Below are experts of layer 3 (counted from 0) of a mixture-of-experts language model. Rows are named router (the router's row for the expert) and show model dimensions 0-159. Each number is 128 + 24 x the weight over its row's rms, rounded and kept within 0 to 255. Numbers have three digits each.
Before each expert's rows: "comes after" lists some tokens at least twice as common just before its tokens as in all text; "raises" lists some tokens whose logits its average output raises strongly, later layers aside. This comes from a sample of Wikipedia text that the model never trained on. Tokens count by the router's weight.

# expert 74
comes after: "0", "9", "1", "2", "8", "6"
raises: "3", "2", "4", "5", "1", "6"
router:182154104089105114067154117153127114123108141152146136113116108140143117163108138167111126166103109127114164137128149143151090130113086085161155096116151115107108107146146173133132079142144152128137162130120119151093120106142121126126131144107089108113131098110112125147096072107156157095144176171096095127126113132108109163133144108134143105138167181155122179170165142115146109119119103132136110150165129118089103100137094140117115146101111164115102121136132112101140104099151129

# expert 64
comes after: "\n", ")\n", " |\n", " of", ".\n", ";\n"
raises: " |", " |\n", ".\n\n"
router:149134085117119125106172109146124116124121104153152137140082116153148099145110148153087118173090086131083165124160150174141120118137111121142154102126139142104103094136165145131140091147121142133130158108128119175104097107153107134149165150106106135105120109133106133119099107106111164082185160163094079119133127127111126156106143104132110122146158147155093126182149174088134115124146151167147116176147113129099098114150116138112130141119109131123126100118109086099123117121158170

# expert 94
comes after: " the", " a", " and", " to", " was", " of"
raises: ".", "an", "ac", ",", "o"
router:161129098128129081120169087158129100152112126152120143103111120157140107160113132128121135152092120125090156112129145162138115137120095117137174094141144149123096114150150143125147117158113136140124133096133114137112105147162077158121154143116082172106091133136101130113114085092121127115184126139104118127157119156135101143098170133126127109146159142138102163162152156105142141076136129138169084170124117110088105102155096154107124135092118185084126079142131107102135119111133158

# expert 37
comes after: "\n", " |\n", ")\n", ".\n", ".\n\n", "6"
raises: " |\n", "|", "==", " |", "==\n", "\""
router:167137125113122115077164127140126107104122114123181098129096103165151101163111127148106130156109114148118168105133151144138099144145091121142178103115128144096096109184146152133143084161116124115096139105108112149093093131135099144135169158137111111080094097132121149154100090108115149102172141163095084128138133123108123157145134084121116120165127142143100140140163140095113130114138128159165104174148112127109109110176095136118113127110109171127134112125098112121113120110147175

# expert 2
comes after: "1", "9", "0", "2", " ", "8"
raises: "2", "3", "5", "4", "1", "6"
router:159158095100095118100161098154137121133097119167151114120105101178143099155097167158104155132121105137101145112140151144118085116135093099159164102096158127116116120141127171129143087146147140122131132098115099179086114125155110138105126147099093131101085117103097133146115100118125145108144165156109107125151123141125104180136149086138152100168143162160110156172136145135137134119129108152138098157146121140099094094141087142114115146104124170120115098163135121114122099082134142

# expert 113
comes after: " of", " in", " a", "5", "6", "3"
raises: " /", ")\n\n", ")\n", ");\n", ";\n", "ly"
router:140153128117096108119165099154110089115092132156135115104109073161156125137126144153111135152119091135113156125131129162146100149128116110169146112090114118101121088131149136160131084115140158130116159124121096150115088121139105163091164146109136119125101112096112151121116094113148165110148137173111112104150149144125138145137129106137157097163166138169080143147175146119144144115153127128173113155136104089091085076162081158080116155117124172109126115127117108099143126127131136

# expert 30
comes after: " of", " in", " on", ".", " at", " for"
raises: "°W", "ery", " yards", " times"
router:174158116083114126092151125146131094127106094161144143129100100159145098153099155169084097156085091159118157101133149161125117154137126113168148106122136120090118097145162150137147077129130157145122137108122089166119100130134084133119147137121114124101093112087128146159118097109132166111170146175096113125139128152120128152136137116154143122155163160158096126169174153121126110119145109125148089177148134128079093119147128134103133140116119147106112131138108100096110106120138159

# expert 35
comes after: "0", "5", "6", "3", "4", "7"
raises: "iting", "/km", "ishing"
router:189173105104109093112135115155126128120136096165152119102081099146148092142122148141078123144104098152104138101127150143140083151160093129149163099109134131083122101134150160143147075149133135149104154093096130159098092130153113145126154164115111127105092124127124152118097090105119147106181153146103100115141139120117121149124155119132130125173151165147115130167156157099163152120144098133170130167147126114098109111152113145090107154090120150100098135148122119129142130126138153

# expert 111
comes after: " ", "1", "2", "3", "4", "."
raises: "2", "9", "1", "5", "8"
router:152160135115101083103170106126125119125113090141159130111115109159146098129067150162082132145078123160105159102139133130126093139124093109136155112102125154125118130149154153126155096126121166130121146092121074149098116121171072134139139158110091123091118137099091149126104104121130171098156158145097104119141122153126104153127161094152148120133140138150104188153144150094123123116169127158135092164126130132097109110144128155131111141111144143128141097147119095094148110115154168

# expert 11
comes after: " ", "–", " (", "°", "/", " $"
raises: "2", "0", "1", "8", "9", "pts"
router:149158144100124097086166127129161125155090090158163112124105109152143106137097157157090134130074104135104143128143126139132111114134118105161135102085140144109101129149146132128160102137114123146138159125126114180075114117159081148127132146079099129096102137098120137110111066092121174103162145141091099128119128153132084154123151124133116134154134146138115145152145186096108136121142145136125094156114146116100114110152108157095121155111133164123130091150141105105130099081132162

# expert 87
comes after: " F", " f", " to", "4", "5", "3"
raises: "ouse", "ional", "ations"
router:144175132079104099124150080125147095121119123160139115109127082151146102155099157174126145163081119154120166109135150158161089127150113102138132098128119146088109092150145145152129116169139143117109141093090107161115102143142111146128148167128125101085112133122102135136093108111110165111172152154134114124151130138112118145139151128171106100169166175135102155175137135106138129121158121140160126180119141117108103093153115173119115147110110139104090121129122108096132103107146139

# expert 62
comes after: " ", "–", " (", ".", "2", "_{"
raises: "5", "2", "0", "8", "3", "4"
router:176148128101107085091167102129152118121096093163145086125106126165155116145093150177096137149100107131107140107133125127142070108132118099152142111081123141100119112165144145113150110136133181161107134125119080168098124118156092126115130156098095124109122128087127125115103076113114154083143156135094105132147144133127115134149157115130108131149129158167112150156145157105105136099147146150134105146126155117102115101167105139131096148094128145112129079160124102109130106107148167

# expert 21
comes after: "2", "3", "1", "5", "4", "6"
raises: ".", "\n\n", ",", ".\n\n"
router:138145129074062108096175094145131111108093090160149125135104119147125099130100139170127159142107108167113145135129136140145094143163115121145151119103126160112114105144154154153145101150102192155120146123104079135120114118155110122103129157129117116119120126083096142118102117111133165115158163160111101117139130168127113141156162100164124112140157170173111182147144149120130140113172118151155110163162116098092111095140125152119112126088139129109111114139142089105116126112148147

# expert 77
comes after: " |", "|", ";", ":", " in", "\""
raises: "5", "nd", "1", "2", "8", "7"
router:163161114108100109090166095122116108103122089139140097118097115163139099146132135156083128125111088126085150095147125142152097139175120124132147113095155127123114106179162164150143094151135163140112156121109118140120104113164121130118142167094107135108115130116119141151116101112137149109180159176125108125153112138109113143121152098128160126139159142136081139175154162094110099114122104137168123157142109112076109080154112135128104148104107159106138110170101130124134104119162163

# expert 121
comes after: " ", "1", "2", " of", " V", "v"
raises: "enth", "0", " |\n", "2"
router:176134108078113109115157137141112106119090090135126094103114090166124106133078159157080122147083098129110144119129142143127064126124122094164143100112132127108081094121151128143159106143109149113128145083100117159073123146168099144129130154109112113111102114104122142126098094118126152072140129138098117102145103140093127156120165122161121116128152176143098139158144145109112134119184135144128086164123128124104090113144123128119106152129124159121117114153113093128099092120131149

# expert 93
comes after: ".", " the", "==", " (", "===", " \""
raises: "o", "i", "ig", "on"
router:135144121121112095107157081130107106119104139179134080132103102145156098125115148126108137153087114155122142141136136163116114125137089123162135081095118139102127101157158156153136097145125135149104140124115098118100131115147101121100148147116126128110121110093127139127100095070149147132142147136119100134172142142134092141132140102099165090147136157137099174156160142103124123091159122112167092144141130140097107081146105146128091170112120188074136103160130095124124087094132157

# expert 9
comes after: " H", ",", " K", " W", "|", " Ch"
raises: "arm", "ub", "v", "aves"
router:177173107102089113117156107150148115125109108130134136119097129156144095166119164136110119149108121140090144111148150135158113133147102091136161107095131154085111107180166161133174109145118158115151156098116105162108126108149103129122127161109099121106088117117106147160100099084129160101161135149115091152136137144126116152123158105116116115131119162146091153156143171125118103094153124161188116143153135114099103105124100146103131159100129144112136137124099098096159117105139176

# expert 83
comes after: " of", " the", " in", " with", ".", " a"
raises: ",", "e", "ity", "ities"
router:159183131116110125100165119115127098102084115139172131122114091135135112154100138166093140168116113165101152134136156143147129137158125126176133076102129129125106123124148139133142095142109171144133164127116102158119118141154106118115149152123143131098095109077086155130095110120118155101148128159133085133097149142124106144136163107149131109159119146150114154157134171085152148133162114151157097136129123123073109093150099149126127138117109173134136090153127065128137104109148170

# expert 75
comes after: " |", ",", " Y", ":", " Z", " K"
raises: "ute", "ement", "ause", "ories", "ancy", "ural"
router:154139142123097093114165095163137099134092087138142146125125115147120131168119164139106115147120100165098146089147150140143106118179087113134129114129137118098135108148165157146162111124108151156134160086131072169081100122143089127124165142114102139104089122108092142120100090100117148101154148144112078115138135150129104170111137108153151101151127158143082146147136147103127129098120127132157124148129137115115114071158117146092095159111154168097120123118099101111157119118141141

# expert 68
comes after: "2", ".", " U", "P", " S", " P"
raises: "eration", "over", "ential", "aging", "per", "ency"
router:171150114084078115124169101156137073101110106150127133118126110164134113146105162153080139163079093152088139115137132134135088131144090122151162113121152115100129106156152146167140100145129152145135138104116080164087118099132084125115135162125107112111110104107106148110104089107145141102151150149103101126137136154117107156114157094124138110161119148150082128150171157105132122108136139139139121153127130100115090099141106135114118139090152157121112128142129079127127084115151175

# expert 6
comes after: " ", "1", " (", ".", "–", "°"
raises: "2", "1", "5", ".", " of", "3"
router:155161127113115103102163102137127101128098096129145118120088116183126120133076158164082132140087129146113156113157143143115094125122110121143175099109135154111128120146148141125159117143124165140130131104116096148091110108176076131147127152104091131098118129088099129124113078121141181093154154157104114124143120154112085159121146102124135130138146165150117156147128153088134110103160127173126074147127148135105115108150120180109119152114149151117142111156127089097131134087137154

# expert 41
comes after: " ", " D", " d", "D", "d", "c"
raises: " |\n", "port", " |", " |\n\n", "ports"
router:153127134116100082096159116114130121107076084132144101126124116133146087146095179165099156145093093144108146108120148143124084137139123103164158105091147154102084083144147124121138116132134135130116134101124108128095128125164074149114127144107096105103105100081137149123106103092152138122160136144090115135136110145126092153153162120108133096112130140159115141135150130102117090109153140166157107150134114124080087099150129147125074155089142144099115112154123101120144092111152156

# expert 98
comes after: " |", "|", ",", ";", ":", " in"
raises: "3", "4", "5", "1", "2", "9"
router:175157114105104121093174100124129096103130101156131110103068110193150112148127162146102139141108116136085156095129144146135091123149110120130166125083152124128116108158162149148128114135129163111131153139117118162109106136142099142124138174092103142108087137108091145122097102102122158113164142161131098130144117137135120148112166105133142112136131167160099139181152157111119109097118109159161095143151107142100102107152084127115124136109112173123100097154098111135113100118149153

# expert 12
comes after: " |", "|", ";", " in", ":", " May"
raises: "4", "2", "3", "1", "rib", "°E"
router:162166109113099117081165120118139117115127089149141110097094118173172107167123169146113139167088102139088146126125158135140101157158119132135144120093133150130092106171154153129143120170121149111145132144112107147100118143146103145118121148119116137077097132118126124147104103097143166109144140152126092143139110154120118156126176119136149095129119145139082133170171171098122118092138103136150089134133114142087099078155083149133133160093124171121125124151112122112122098124155159

# expert 81
comes after: " the", ",", " of", " in", " New", " The"
raises: "})\n", " Clade", "amed", "asy", "rif", "olished"
router:129134123105113091105153130120116127121112122170118132103108093136107099150106133176101133140120099150073167113134173160134077132162105110165166096112113115125137088165179121162131112149149164145111137125126100136127096130134096131123126175129109126100087136090104140161105135108119143109161138160114113106130119174094097147156156111120131081145146143156112152156135151091159128100142126128163095141159143116114113108170123121086109129104113160105125095147129100103161104112156169